config.toml
n_layer = 14
n_experts = 128
experts_per_token = 6
d_expert = 64
moe_layers = [0, 1, 2, 3, 4, 5, 6, 7, 8, 9, 10, 11, 12, 13]
router_score = "softmax"
normalize_top_k = false
routed_scale = 1.0
init_std_down = 0.0
lr = 0.00166
grad_clip = 1.0
warmup_steps = 50
decay_fraction = 0.648
final_lr_fraction = 0.0
steps = 8629
Below are experts of layer 11 (counted from 0) of a mixture-of-experts language model. Rows are named router (the router's row for the expert), gate (a neuron's input weights, with its number), up (a neuron's input weights, with its number) and show model dimensions 0-63. Each number is 50 + 12 x the weight over its row's rms, rounded and kept within 0 to 99.
After each expert's rows: a language model's description of what the expert responds to. This comes from a sample of Wikipedia text that the model never trained on.

# expert 22
router:71 54 56 47 63 54 50 29 52 48 46 39 38 68 23 43 55 53 42 41 45 51 47 61 40 42 54 38 49 13 56 44 25 56 40 56 54 42 51 43 36 55 59 39 53 51 46 44 44 44 50 62 38 43 56 68 37 55 58 68 54 68 51 27
gate0:56 51 58 67 39 57 53 57 25 43 58 58 68 46 37 38 38 57 60 60 42 43 58 63 65 59 35 68 86 41 41 49 65 49 61 58 40 55 47 57 33 41 40 54 64 37 42 47 55 59 39 50 67 73 58 22 44 43 35 56 60 68 65 42
up0:55 70 57 50 47 50 44 47 62 36 52 59 53 61 38 40 33 70 46 66 34 44 61 37 75 54 46 51 39 52 37 26 50 52 47 35 63 49 49 52 50 52 55 29 74 50 58 33 47 49 59 63 65 56 28 35 34 38 62 79 57 46 44 35
gate1:68 59 41 31 41 43 30 56 47 66 45 37 35 35 53 43 39 58 37 65 80 50 49 46 51 49 44 41 36 33 64 53 41 50 54 45 32 66 53 72 31 34 54 57 54 50 64 53 37 32 68 51 61 65 75 41 50 60 60 36 66 59 75 70
up1:66 50 54 48 69 58 42 55 38 40 31 68 41 54 70 42 55 71 37 54 58 44 59 39 34 66 37 60 65 62 55 40 40 52 48 32 58 52 53 59 33 42 58 81 36 63 32 49 45 49 64 42 51 53 51 41 58 62 35 63 56 47 51 59
It responds to: Copula after subject. Linking phrases right after a sentence subject that introduce a description, such as is a, was a, as an, became the.

# expert 26
router:63 47 49 26 42 33 41 40 56 42 48 62 40 71 27 52 71 44 34 59 60 53 42 44 55 78 56 40 50 26 38 50 44 54 37 79 57 38 38 23 72 47 62 19 59 58 48 48 75 45 52 46 53 50 51 62 39 52 62 66 51 47 49 60
gate0:46 45 60 61 36 62 44 64 49 68 41 67 67 55 49 23 49 60 41 46 33 46 52 62 30 35 49 49 61 54 31 62 74 55 58 46 27 68 46 56 52 59 63 78 64 70 41 49 56 63 55 42 57 57 70 51 46 43 46 62 49 65 74 62
up0:39 60 53 49 69 51 40 41 62 60 49 57 48 76 55 39 37 83 40 70 50 49 37 31 62 40 73 53 16 42 56 43 57 34 50 47 43 44 37 38 43 58 48 40 64 56 57 35 36 63 50 48 50 49 40 41 37 36 69 53 50 42 40 52
gate1:49 50 44 63 48 62 16 43 42 47 54 58 53 54 49 53 48 67 52 43 56 48 66 59 55 26 53 36 24 49 54 51 47 39 50 26 54 67 45 23 41 48 44 65 25 51 55 65 30 45 55 40 42 53 39 44 51 71 46 43 58 67 49 56
up1:62 41 52 44 44 53 46 32 43 39 44 56 51 49 57 39 39 73 59 34 50 28 53 34 18 58 48 54 76 48 37 36 37 54 36 31 52 52 52 62 32 52 74 64 49 48 48 57 42 67 53 44 44 68 58 56 60 37 54 65 52 44 48 71
It responds to: Indefinite article a. The article a after verbs and prepositions, e.g. for a second term, to a seat, became a, plus some mid-word pieces.

# expert 25
router:57 36 48 61 31 61 41 60 32 38 60 49 50 47 65 45 39 41 43 57 60 64 48 47 43 44 53 52 57 43 46 39 55 44 80 61 40 22 62 56 76 64 56 57 46 63 67 56 68 58 56 59 35 49 54 61 60 42 44 50 58 70 31 53
gate0:57 59 35 56 35 56 53 58 32 60 42 52 61 53 57 49 61 66 41 49 54 33 56 50 37 62 46 59 73 54 49 55 73 58 52 41 35 75 38 50 42 53 32 75 71 52 42 44 40 50 55 51 55 63 39 52 46 53 73 53 65 53 57 57
up0:41 56 51 40 66 43 48 55 63 41 54 29 47 36 48 51 46 48 60 61 43 59 42 39 70 47 57 39 46 51 46 43 25 42 49 62 51 41 67 42 22 54 50 39 58 47 56 46 40 50 44 46 46 57 53 48 48 37 43 63 52 18 66 39
gate1:62 61 42 37 52 46 39 43 63 38 39 80 53 47 34 46 48 56 47 51 53 68 58 52 63 46 54 40 43 48 46 40 45 45 35 44 37 49 70 59 39 26 44 59 40 57 45 50 44 29 39 51 58 65 58 35 51 37 57 45 71 66 58 55
up1:72 40 49 61 60 58 46 38 52 50 37 58 65 51 61 45 59 79 39 53 29 53 57 41 58 60 39 58 38 66 48 38 30 47 53 28 48 52 23 34 59 57 55 58 33 53 52 75 45 65 63 42 43 64 40 34 55 35 39 55 31 49 46 61
It responds to: Song and work titles. Words inside quoted song, film or book titles, such as You, Me, Love, Shall, Gonna, Weren't, often after a pipe and quote.

# expert 27
router:60 52 48 55 56 64 66 40 48 43 44 40 58 53 28 57 52 41 59 50 73 68 61 15 41 49 61 53 47 46 57 39 34 36 43 48 59 53 43 34 44 56 42 49 56 48 60 16 25 38 31 39 62 52 57 55 54 40 41 61 57 43 69 63
gate2:65 57 65 74 36 48 47 54 28 45 44 32 45 39 60 64 55 49 57 63 38 51 63 34 58 32 37 41 55 39 53 31 66 60 55 51 50 54 32 54 73 71 50 45 44 52 66 50 64 56 26 45 32 42 41 46 64 39 64 44 66 52 35 54
up2:58 54 53 53 25 36 45 46 44 47 69 62 58 47 50 53 56 60 53 44 65 46 42 35 59 66 47 68 52 54 58 76 24 48 45 61 33 50 19 16 73 67 63 42 57 35 49 59 40 58 69 57 27 30 34 50 59 64 58 50 28 52 57 61
gate3:61 39 42 46 71 56 50 37 55 65 68 45 46 49 55 38 45 24 51 42 65 37 57 61 36 47 45 53 51 35 48 50 51 47 32 35 47 54 39 51 45 40 54 65 45 39 44 51 33 45 60 47 48 39 58 66 53 61 60 38 48 52 62 47
up3:40 52 50 53 47 34 47 45 57 40 57 60 42 42 46 51 33 58 33 57 59 52 34 73 66 76 55 65 56 32 64 56 24 64 68 67 41 59 68 40 53 52 58 28 64 67 43 64 60 65 50 81 55 38 45 34 57 61 57 56 51 57 46 39
It responds to: Articles and conjunctions. Function words joining phrases, like a, an, and, the, and fused forms such as ", and", " in a", " of an", " is an".

# expert 44
router:46 56 45 57 71 36 63 15 42 45 32 51 26 46 60 64 33 41 75 51 36 49 51 45 50 55 53 63 48 41 33 50 48 47 38 63 61 73 43 55 42 39 17 65 52 44 75 79 56 44 46 48 26 42 49 49 40 55 41 61 62 51 44 34
gate2:28 33 72 63 37 55 46 66 31 62 55 45 47 48 59 61 59 56 50 62 54 51 51 42 54 45 49 39 73 29 51 47 64 64 71 32 49 54 38 67 49 75 38 54 64 60 49 54 66 64 58 47 44 62 66 57 67 33 72 34 54 45 41 44
up2:58 47 66 44 45 35 55 58 48 48 69 58 73 57 59 43 39 51 57 52 65 49 37 43 57 68 72 69 45 50 54 54 33 64 23 49 44 42 50 31 60 60 56 53 71 43 51 44 62 55 78 50 46 47 50 43 66 34 80 42 28 27 27 45
gate3:45 38 67 35 71 27 50 32 50 53 51 33 58 55 39 42 29 38 50 49 76 33 41 54 52 38 53 55 46 26 64 58 25 53 60 38 46 46 55 67 52 36 55 60 61 49 41 46 38 44 41 68 55 35 43 51 42 50 50 50 37 59 55 32
up3:77 44 46 47 39 54 40 35 75 62 55 65 38 47 57 49 57 38 39 54 63 40 55 48 53 76 40 48 53 57 46 51 36 41 49 60 52 54 51 51 57 55 63 39 66 72 54 57 50 44 53 60 51 29 68 39 53 67 57 52 53 60 57 30
It responds to: Decade digits and prefixes. Decade digits after a leading 1 (1950s, 1930s) and Latinate word-start prefixes like rec, res, inc, dis, reg.

# expert 38
router:49 51 53 56 55 54 57 49 52 34 70 55 39 36 59 45 44 57 69 44 42 53 50 51 75 32 46 56 56 49 38 34 46 58 63 39 48 65 52 66 32 28 64 50 37 41 38 61 50 55 72 47 49 42 67 54 42 68 40 61 61 46 29 59
gate0:55 55 50 70 29 48 50 58 39 38 56 57 59 49 60 41 38 35 32 45 39 62 65 43 47 59 27 45 69 57 55 71 64 48 52 60 32 59 53 41 54 39 46 73 59 72 36 59 43 52 63 46 40 48 67 33 35 61 36 61 55 56 69 49
up0:38 50 25 42 46 51 37 40 51 26 52 45 47 56 59 48 52 55 43 64 39 46 47 21 63 57 67 22 16 71 51 28 43 46 27 28 48 48 55 42 49 82 53 35 76 45 49 35 56 57 37 38 61 40 53 47 39 46 46 51 52 22 44 42
gate1:54 46 43 44 39 34 40 51 50 52 55 52 35 51 44 55 56 49 40 44 63 50 57 57 70 32 52 30 32 45 60 34 37 54 32 42 61 61 56 42 54 56 54 66 23 26 51 18 46 17 71 43 45 55 68 51 27 41 29 68 80 57 38 54
up1:56 46 59 51 49 49 40 37 69 39 37 68 48 64 55 63 76 55 64 41 62 48 33 38 58 55 49 62 45 59 45 41 34 74 36 42 45 53 50 61 55 57 54 66 45 34 36 58 44 42 46 32 48 57 60 43 42 40 60 83 42 59 48 42
It responds to: Word-initial consonant clusters. First consonant-cluster pieces after a capital or start of rare names and words, e.g. ap in sapiens, Sp, ch, Cast, compos.

# expert 15
router:49 34 28 25 85 54 64 50 43 65 46 55 59 48 49 55 64 54 62 54 53 60 66 56 45 59 48 46 65 58 46 34 65 47 19 43 39 44 49 36 37 26 65 26 36 69 46 47 47 48 55 66 55 67 57 52 58 32 65 43 31 52 26 54
gate0:61 47 34 62 17 45 37 67 39 61 43 60 55 30 70 22 53 54 39 38 65 40 51 75 45 49 48 57 95 48 41 61 59 51 62 59 48 73 49 60 43 64 55 69 56 65 40 57 55 64 55 48 41 47 68 26 42 55 33 52 40 55 68 64
up0:47 54 44 41 59 44 19 44 65 49 52 48 42 51 70 40 55 78 33 54 59 61 45 37 65 51 47 48 48 49 41 53 51 58 46 43 48 56 57 34 44 81 52 31 66 60 45 39 61 63 66 49 48 56 53 25 25 34 61 74 44 48 47 90
gate1:59 68 70 54 35 55 46 38 36 59 59 46 44 52 47 44 52 61 48 44 49 53 52 73 62 49 50 54 54 46 56 42 39 58 37 56 48 46 49 49 22 53 52 60 19 31 44 55 56 39 59 52 47 65 33 51 53 57 42 31 70 49 43 56
up1:63 46 65 58 60 40 51 36 44 36 37 70 49 49 40 60 62 64 73 42 44 38 44 46 50 74 45 68 52 43 44 55 19 57 44 44 43 53 32 54 34 75 52 62 31 50 19 73 53 69 63 38 32 55 45 42 59 39 42 48 49 35 64 51
It responds to: Abstract noun endings. Ends of abstract nouns and discourse words in expository prose, such as shortages, reliability, challenges, costs, plus However, because, Although.

# expert 4
router:36 55 68 58 62 44 52 40 40 43 41 50 39 45 68 40 34 69 64 52 52 48 65 55 63 64 42 70 69 53 53 36 32 34 72 48 60 69 29 64 60 68 13 42 45 36 52 67 64 36 63 52 52 43 53 49 67 44 31 29 56 74 31 59
gate0:50 48 58 47 23 62 52 57 46 50 68 54 52 73 58 48 40 57 48 22 54 35 55 57 33 52 33 50 70 55 52 45 55 52 37 66 45 68 50 47 61 30 47 73 54 54 45 57 61 56 51 44 45 34 42 44 81 49 42 46 49 62 71 46
up0:48 43 31 46 36 51 47 34 48 40 48 47 43 44 45 33 38 35 49 62 38 54 36 22 62 50 69 54 30 41 55 49 40 52 56 28 72 33 41 38 51 55 62 49 57 28 41 40 28 45 55 66 43 54 55 49 41 36 55 65 58 38 53 52
gate1:59 53 62 25 53 42 43 51 42 57 63 63 48 46 53 52 69 54 47 45 72 45 58 66 53 33 54 43 31 31 51 55 53 61 49 36 39 62 50 50 52 37 47 64 27 29 51 43 37 38 54 42 50 52 59 38 47 73 48 47 57 46 58 50
up1:59 41 57 43 77 53 42 44 51 47 60 48 58 44 53 65 41 68 60 58 55 32 27 44 55 82 38 37 40 42 55 53 43 59 28 27 57 54 45 48 48 73 63 62 48 37 40 69 50 59 66 33 49 61 49 45 56 52 47 53 41 65 46 71
It responds to: Name-initial consonant letters. Single initial letters or short pieces starting unfamiliar words, often species epithets, surnames and technical terms, e.g. H|emery, g|land, c|uniculus.

# expert 0
router:46 43 46 49 65 40 38 58 42 54 50 48 22 73 64 27 47 59 52 46 34 40 58 39 58 66 37 51 48 33 45 75 45 43 32 60 33 40 63 57 25 48 65 44 60 82 35 42 40 46 64 45 47 61 68 68 55 39 65 57 47 56 53 47
gate0:51 49 41 48 50 42 56 48 31 68 49 46 60 40 55 40 51 49 52 49 53 47 81 65 51 50 57 47 72 48 52 58 72 63 48 51 23 71 46 48 54 49 58 69 49 48 65 69 63 56 58 48 36 49 66 43 49 53 20 63 34 52 69 76
up0:50 60 34 30 62 38 38 43 52 43 66 44 62 59 69 61 46 60 39 65 41 62 64 32 42 39 48 47 53 45 60 51 65 58 32 41 47 53 44 42 68 60 41 31 73 43 68 55 46 46 70 55 51 36 25 38 28 42 69 77 33 48 50 59
gate1:63 57 55 51 43 26 37 47 56 49 48 45 33 55 57 49 55 49 54 45 79 63 56 43 53 40 43 30 21 40 64 61 13 49 41 54 82 78 50 34 26 62 61 42 43 65 59 42 47 33 39 45 58 58 51 64 47 48 48 45 42 61 56 64
up1:66 58 54 53 51 50 36 41 57 42 50 57 27 59 60 47 51 76 75 52 49 61 37 32 61 64 28 52 43 43 32 51 29 59 35 36 51 45 32 47 49 64 58 81 57 46 63 70 42 64 47 33 47 54 44 46 61 22 33 52 51 57 55 47
It responds to: Descriptive statement verbs. Verbs and copulas stating facts about places, species or sites, often after is/are: located, served, covers, lies, contains, made up.

# expert 54
router:52 70 49 48 53 74 58 43 42 40 33 58 54 31 76 31 26 50 49 53 39 41 44 66 44 56 37 64 62 32 58 42 27 50 55 54 57 39 51 39 54 58 47 33 37 33 51 51 55 47 33 55 55 42 59 37 24 50 48 42 26 48 33 15
gate0:55 53 68 63 26 50 48 67 44 38 43 62 77 56 56 39 38 56 36 48 52 44 31 52 49 35 46 45 73 59 49 43 50 44 57 71 60 55 34 50 60 59 29 53 64 51 43 40 50 52 54 31 42 71 55 30 50 38 48 35 50 40 50 53
up0:37 55 29 47 34 55 50 46 52 58 57 49 45 48 53 49 48 50 50 57 53 49 54 32 75 69 50 54 17 51 67 42 47 70 37 47 38 54 70 51 30 51 53 32 58 32 56 30 39 37 45 53 51 49 48 53 48 39 66 68 63 21 49 54
gate1:59 57 63 32 46 51 42 31 35 67 57 50 39 45 50 41 58 43 47 33 52 63 49 60 52 53 41 63 39 64 52 45 45 40 27 43 41 57 71 51 52 40 54 60 46 29 62 41 37 24 63 51 32 57 45 27 59 60 51 42 59 76 47 70
up1:65 71 59 49 54 50 58 44 31 49 35 47 32 85 52 49 55 68 53 61 52 52 44 61 46 57 54 59 44 49 45 47 37 65 26 39 51 59 59 60 55 84 51 57 49 58 39 81 42 63 58 65 42 72 64 54 60 47 34 59 47 55 59 58
It responds to: Initial s/w letter pieces. Hyphens and lone lowercase-initial letters starting words, often s, w, f after quotes or dashes: "s-incere, S-leeping, gl-auben, non-, co-.

# expert 30
router:52 50 47 35 81 64 39 33 33 52 47 25 58 53 46 73 60 52 56 39 28 59 56 45 48 48 52 47 64 51 57 51 36 51 31 40 34 28 31 30 39 35 52 43 49 58 54 64 64 38 57 55 48 61 56 57 44 45 65 83 50 69 43 40
gate0:54 45 50 52 42 40 73 59 30 58 32 37 55 46 48 46 49 41 49 26 47 53 45 43 50 47 67 51 83 52 41 80 41 58 60 79 49 47 51 35 37 47 42 75 43 46 52 41 53 47 40 43 60 57 45 48 31 44 30 50 44 60 63 53
up0:32 63 42 50 57 34 70 50 70 46 50 42 47 54 53 54 49 52 33 41 31 48 43 29 41 54 65 44 36 43 46 70 34 53 52 44 64 51 45 44 34 73 53 48 67 46 55 26 40 40 52 62 62 47 51 65 23 49 82 70 47 28 39 42
gate1:62 55 64 56 63 44 40 46 51 58 58 59 50 44 65 31 53 66 40 41 55 51 52 60 42 41 48 71 26 70 43 41 57 60 67 56 56 69 61 58 42 46 49 59 42 45 59 43 48 24 63 33 57 64 47 53 45 74 44 51 61 60 62 75
up1:53 28 51 56 67 53 32 41 65 27 46 52 30 65 32 53 39 62 57 54 58 55 52 36 68 50 49 63 45 61 29 58 37 47 32 22 54 42 35 41 37 55 62 65 51 45 40 43 66 53 44 29 43 44 48 50 52 23 47 66 56 50 55 56
It responds to: Time and event verbs. Auxiliaries and event verbs in dated narratives, plus year endings: has, had, began, died, broke up, since, 2-009.

# expert 63
router:40 50 42 59 41 70 56 48 29 47 45 47 43 63 59 32 62 36 55 49 60 41 52 45 53 29 53 74 69 53 60 55 36 53 52 46 42 56 46 78 59 51 47 73 32 39 66 52 39 57 58 55 48 55 51 57 47 66 56 40 48 50 55 39
gate0:40 65 43 63 25 56 54 48 31 62 49 48 57 36 40 43 49 46 62 39 61 48 53 52 50 56 47 59 75 53 39 60 59 51 40 79 41 81 56 46 42 28 41 69 61 31 50 51 56 63 46 42 54 48 63 42 38 52 50 51 65 64 66 56
up0:34 60 51 29 51 56 59 49 45 44 65 57 43 59 56 69 63 71 37 59 51 54 51 46 67 38 51 54 37 64 66 42 47 56 42 36 56 39 44 50 48 74 35 37 60 45 53 22 27 53 51 48 43 59 32 54 41 48 59 50 49 37 51 58
gate1:62 35 61 29 58 35 48 38 34 42 59 56 45 63 58 53 50 55 61 50 74 62 44 62 64 17 43 51 37 53 38 44 44 57 31 29 49 80 59 51 29 38 56 68 33 21 62 15 49 48 58 33 66 55 36 43 53 64 57 43 56 67 64 52
up1:71 57 32 35 48 54 41 58 37 63 58 67 68 47 63 53 46 86 54 65 64 43 52 36 34 86 51 59 55 40 49 61 30 72 41 24 54 58 31 61 58 49 53 69 51 53 52 77 50 50 55 41 53 64 42 41 53 26 32 64 45 46 31 68
It responds to: Romance-language word starts. First letters and particles of Spanish, French and Portuguese words and quoted titles, such as c in casa, m in muerte, de la, d', L'.

# expert 41
router:33 58 46 55 40 44 41 76 40 44 54 37 56 49 38 63 50 50 68 62 48 50 42 62 59 54 53 58 38 29 52 52 48 39 68 48 32 57 59 77 52 63 29 49 62 65 37 56 67 45 70 31 49 42 51 59 59 53 18 35 66 77 36 47
gate2:48 45 45 58 23 44 53 52 47 52 46 41 60 30 41 65 64 47 37 54 41 46 69 33 69 34 53 23 59 30 43 35 48 46 68 50 48 43 40 63 83 48 45 60 49 50 45 61 50 68 55 48 41 64 66 51 56 66 60 41 75 46 37 49
up2:51 61 57 50 24 49 37 38 40 47 57 50 51 57 60 47 31 27 42 42 58 39 44 37 65 68 41 69 38 31 64 65 46 40 44 60 50 52 58 19 63 68 42 51 58 28 43 45 60 55 66 58 51 40 55 32 36 33 90 47 25 34 46 54
gate3:60 45 52 32 60 38 49 38 50 54 71 55 41 56 43 43 47 38 50 48 63 58 54 55 48 65 49 72 40 41 57 57 46 59 42 52 51 49 63 56 49 52 51 57 59 62 37 44 51 40 42 80 54 26 74 56 51 66 67 62 51 60 57 47
up3:60 56 20 50 48 44 58 31 53 42 62 63 48 29 50 58 33 49 46 53 50 58 69 55 42 70 64 52 46 57 34 60 39 50 64 44 30 40 51 40 62 38 41 60 49 68 52 54 66 50 67 46 25 29 53 47 55 71 51 30 41 34 39 50
It responds to: Capital initial letters. Single capital letters opening a name after a parenthesis, quote, pipe or line start, such as (F in Fabricius and B in Buckland.

# expert 39
router:64 53 64 44 48 54 33 34 42 37 51 52 53 63 63 57 40 49 52 60 35 33 32 49 62 49 54 63 35 42 49 55 64 51 53 44 39 33 75 65 50 52 74 52 57 60 54 68 50 52 51 49 53 51 19 68 50 41 49 54 33 45 29 55
gate0:51 66 48 50 47 49 51 68 45 48 54 52 67 56 58 45 60 55 60 52 59 60 63 44 48 43 42 50 76 59 42 52 63 55 46 60 42 60 54 50 44 43 60 68 52 50 19 46 44 66 45 49 35 61 47 39 44 63 55 56 27 48 75 53
up0:50 52 39 48 63 49 40 45 46 36 74 37 45 61 26 50 46 44 47 67 50 41 47 21 66 54 57 36 38 63 72 49 31 66 37 35 49 55 54 28 37 47 23 54 54 58 54 40 47 33 61 58 55 35 56 30 52 34 52 57 80 22 28 40
gate1:53 45 57 59 52 50 19 52 38 56 82 41 69 48 78 67 41 56 52 59 78 43 51 64 49 50 43 56 25 44 52 37 51 41 21 28 59 64 54 33 52 49 27 60 39 33 59 35 55 37 47 62 31 50 46 32 42 77 59 45 65 71 53 68
up1:70 47 42 48 67 48 49 37 43 50 64 49 53 68 78 41 58 71 41 58 49 39 48 44 44 59 32 51 62 64 37 39 33 46 40 27 48 51 36 46 56 52 54 83 57 32 59 63 37 71 58 48 39 62 49 45 49 54 53 52 43 76 55 62
It responds to: Mid-word proper-name pieces. Consonant-heavy pieces inside place and personal names, such as qu in Barranquilla, ern in Kelstern, n in Brecknockshire, inn.

# expert 40
router:55 49 78 39 47 46 63 22 49 44 50 63 43 27 69 42 36 39 39 49 58 47 53 56 50 70 59 83 43 38 44 58 33 49 52 60 53 65 45 18 58 39 58 71 33 29 44 63 49 41 66 48 38 46 48 48 38 49 54 46 44 59 51 57
gate0:29 62 54 48 41 64 61 64 25 48 47 47 57 34 53 35 44 64 40 47 19 52 69 45 53 66 37 54 59 75 48 55 56 51 50 62 41 57 44 53 35 41 43 69 52 67 55 53 47 43 48 39 57 69 60 42 59 43 39 50 61 55 76 43
up0:54 61 48 59 44 38 33 51 48 32 55 36 28 64 51 33 51 56 44 77 34 43 44 36 46 43 66 38 47 55 43 26 41 50 40 42 45 53 41 66 48 63 41 33 60 54 62 48 48 37 54 46 50 47 37 18 45 29 59 56 67 25 36 50
gate1:73 48 64 38 57 38 34 23 52 45 47 38 65 61 57 43 58 49 34 46 60 58 47 72 45 49 58 47 24 22 34 42 47 52 24 34 56 73 56 52 48 38 55 67 42 21 49 25 35 39 59 66 57 63 55 54 44 72 59 29 55 60 65 62
up1:65 51 52 25 67 58 43 45 51 39 35 36 49 59 59 50 63 80 40 50 43 58 37 44 61 86 48 39 54 30 30 47 28 55 48 30 36 42 52 37 48 56 69 73 61 42 42 72 38 69 65 43 50 74 78 55 52 33 36 61 45 64 57 71
It responds to: Word-initial Latinate stems. First piece of longer Latinate words, often prefixes, such as ent, aut, prot, ins, trans, ul, before endings like -ation or -ate.

# expert 45
router:31 58 29 51 41 33 55 35 38 29 43 40 47 12 64 43 42 50 52 61 50 46 55 42 46 55 38 57 50 54 48 57 24 51 56 66 47 57 59 69 34 60 34 44 62 51 53 73 40 33 30 62 23 48 59 43 32 47 23 55 48 63 39 26
gate0:61 56 49 69 26 57 43 60 46 67 60 44 67 50 61 47 44 55 49 44 58 53 57 53 37 49 37 68 69 41 37 66 77 34 68 59 40 64 57 48 43 42 23 71 68 54 59 39 47 73 60 38 47 84 66 52 46 25 61 44 61 53 69 50
up0:36 58 37 48 22 59 51 40 62 25 67 53 42 63 49 47 45 41 43 86 50 51 43 29 58 46 54 48 24 37 69 46 27 46 31 59 65 49 56 41 44 55 54 37 64 45 37 27 52 31 62 49 46 44 70 25 72 55 48 61 56 16 37 36
gate1:47 50 61 32 36 47 17 50 64 38 67 52 61 43 68 48 55 62 45 46 52 48 63 62 53 26 54 39 42 56 35 48 41 51 50 40 47 49 72 39 39 32 45 67 37 51 50 32 55 51 55 50 50 67 59 39 29 50 44 43 72 68 54 66
up1:56 60 54 48 73 61 44 50 43 39 32 62 33 57 69 42 45 80 57 56 45 33 64 50 38 70 52 61 48 66 59 53 48 56 35 34 57 36 56 34 32 48 58 70 39 31 49 61 54 68 66 26 34 56 49 74 52 46 46 65 40 43 41 83
It responds to: Word-initial capital letters. First letter of a name or word split off, mostly F, f, B, W, often after commas or and, such as F in Fauldhouse, Finsbury.

# expert 2
router:73 55 70 57 61 58 47 34 42 45 53 43 55 70 54 64 37 61 32 48 21 64 51 35 59 45 53 55 47 42 44 45 32 59 28 53 58 42 50 29 23 60 53 41 59 74 28 49 67 54 46 57 62 39 75 66 49 25 59 67 50 57 43 50
gate0:50 39 48 52 31 52 50 60 45 54 66 68 59 31 50 43 43 45 48 50 42 34 57 49 56 76 61 60 80 54 44 52 71 54 59 76 35 68 39 40 25 35 54 84 56 62 37 57 60 63 42 32 32 58 50 49 51 53 32 61 39 52 74 50
up0:27 42 50 33 54 46 71 58 74 40 75 57 42 67 38 64 40 65 46 60 47 43 59 32 65 75 58 81 43 56 60 41 53 55 43 40 50 39 44 36 40 56 73 41 63 57 43 32 39 58 60 45 53 41 30 50 75 27 72 67 34 42 53 45
gate1:50 54 75 46 36 41 34 12 56 57 51 46 61 35 68 42 52 47 41 41 63 65 46 41 51 27 46 54 42 51 59 39 59 43 45 60 38 52 59 66 44 61 55 69 35 32 54 19 45 37 55 58 45 63 51 68 49 50 61 40 72 61 61 62
up1:45 52 52 53 56 49 61 26 34 50 55 50 44 51 46 44 57 76 57 60 56 44 20 35 53 57 41 47 53 51 31 44 39 44 44 41 45 48 39 59 33 67 66 64 52 40 44 52 50 39 67 50 51 45 39 50 71 17 54 59 45 73 54 62
It responds to: Passive verbs and adverbs. Past participles and adverbs after was/were in narrative prose, e.g. released, captured, took place, mostly, entirely, largely.

# expert 47
router:56 51 57 36 63 42 53 50 47 37 62 37 46 32 53 22 49 53 37 45 27 40 52 82 56 45 67 38 75 58 43 44 26 56 59 39 31 60 43 66 62 31 53 50 49 45 39 61 58 40 39 58 53 55 33 64 42 60 46 62 42 44 49 54
gate0:62 48 47 63 40 53 38 65 49 57 46 56 70 47 72 53 35 30 41 52 50 48 45 63 62 52 55 50 67 53 42 58 64 42 53 64 59 62 49 55 25 49 59 75 58 42 50 65 73 66 43 35 59 64 48 47 36 60 45 49 52 57 75 46
up0:34 54 37 29 58 54 50 56 67 34 62 40 43 36 50 57 30 51 54 63 61 48 60 31 56 46 34 58 46 68 53 48 41 65 41 41 55 66 42 35 47 68 34 43 56 46 55 42 31 43 57 57 54 62 63 40 50 23 65 76 72 32 32 34
gate1:51 29 64 42 56 48 49 44 48 57 62 67 65 53 47 25 49 78 56 39 55 29 57 51 56 41 33 49 30 51 58 37 37 52 34 28 65 57 69 43 47 64 49 56 44 26 55 37 35 10 56 62 43 67 61 45 51 49 42 52 74 49 64 48
up1:57 30 50 43 68 56 34 50 47 64 43 79 54 55 58 44 58 63 58 54 63 39 50 39 45 69 43 58 47 44 36 57 38 63 35 30 53 34 42 48 51 56 71 69 50 30 67 68 41 67 63 55 51 56 60 31 58 55 57 57 50 58 43 52
It responds to: Taxonomic name pieces. Inner word pieces of Latin genus, species and family names in biology articles, such as idae, ensis, osaur, plus animal nouns like beetle.

# expert 5
router:61 56 45 34 84 43 62 58 55 67 67 29 57 56 30 54 40 42 62 56 42 57 71 60 52 51 51 55 55 52 57 55 42 43 17 59 47 51 51 17 54 43 60 26 50 60 75 49 68 51 38 54 55 42 53 56 42 39 66 55 41 55 41 43
gate0:58 26 52 43 22 54 46 55 35 68 52 24 54 37 44 46 61 28 44 33 66 44 61 62 49 52 56 66 77 43 41 41 68 60 52 58 45 57 55 46 37 51 51 72 49 64 37 59 49 50 38 44 54 51 72 47 38 46 49 54 49 44 66 51
up0:42 51 59 32 41 45 44 33 56 51 64 14 50 63 48 53 58 54 38 52 54 46 43 33 49 55 58 42 29 50 53 28 55 53 29 54 54 54 69 34 40 71 61 47 53 54 40 46 35 42 67 45 56 35 62 43 32 42 66 71 55 28 33 39
gate1:52 17 62 51 67 62 38 36 51 50 44 40 47 51 37 33 51 41 51 33 59 57 52 64 51 37 50 53 44 23 67 42 62 66 53 61 55 48 52 48 32 26 44 69 50 31 50 40 40 30 68 55 49 69 44 18 32 35 48 42 53 43 64 77
up1:70 48 54 40 65 57 54 60 31 33 59 40 52 46 66 53 58 85 48 44 35 25 53 33 68 54 45 61 66 59 54 51 47 50 39 29 50 37 50 52 42 58 62 79 61 55 46 61 52 60 53 47 42 37 46 37 52 56 68 61 40 60 49 46
It responds to: Verbs after subjects. Main verbs and auxiliaries right after a subject or relative pronoun in narrative prose, such as has, would, began, faced, continued.

# expert 32
router:56 45 55 43 78 43 48 70 31 53 52 38 52 51 47 60 45 69 52 44 15 48 67 70 53 46 56 42 76 56 26 49 32 41 63 34 33 54 39 59 47 30 51 55 45 59 46 62 48 44 49 53 71 58 40 63 58 70 44 61 32 81 39 56
gate0:59 34 61 67 32 32 58 59 33 60 59 41 68 46 64 38 49 61 56 36 49 51 59 38 49 37 41 58 67 54 42 40 58 44 45 87 45 38 46 48 47 29 65 64 50 58 48 56 63 55 46 47 63 37 63 39 72 41 39 59 61 53 68 45
up0:40 63 44 36 60 64 54 61 64 48 34 47 26 55 45 65 51 61 49 47 49 59 49 26 62 66 55 45 45 45 46 57 56 67 34 20 60 51 56 48 31 70 22 36 68 37 57 41 37 44 55 54 31 66 44 58 31 44 69 66 51 41 34 60
gate1:62 50 51 38 64 56 35 47 49 54 59 50 43 29 42 50 43 46 41 47 53 57 57 64 37 39 60 37 32 31 47 41 27 54 41 37 60 53 52 40 43 40 45 42 45 50 63 37 32 27 49 48 53 64 48 37 65 57 42 66 76 43 52 67
up1:77 38 69 48 67 44 47 62 62 48 30 59 58 60 54 52 37 74 57 41 47 53 44 33 48 41 41 54 42 46 38 29 24 68 36 41 54 61 38 32 44 28 54 51 50 50 41 53 54 53 41 54 65 55 48 28 76 45 36 63 43 44 70 72
It responds to: Surname and taxon endings. Final pieces of surnames and Latin species names (ić, ski, ov, ensis, ii), plus citation words like et al., wrote, suggests.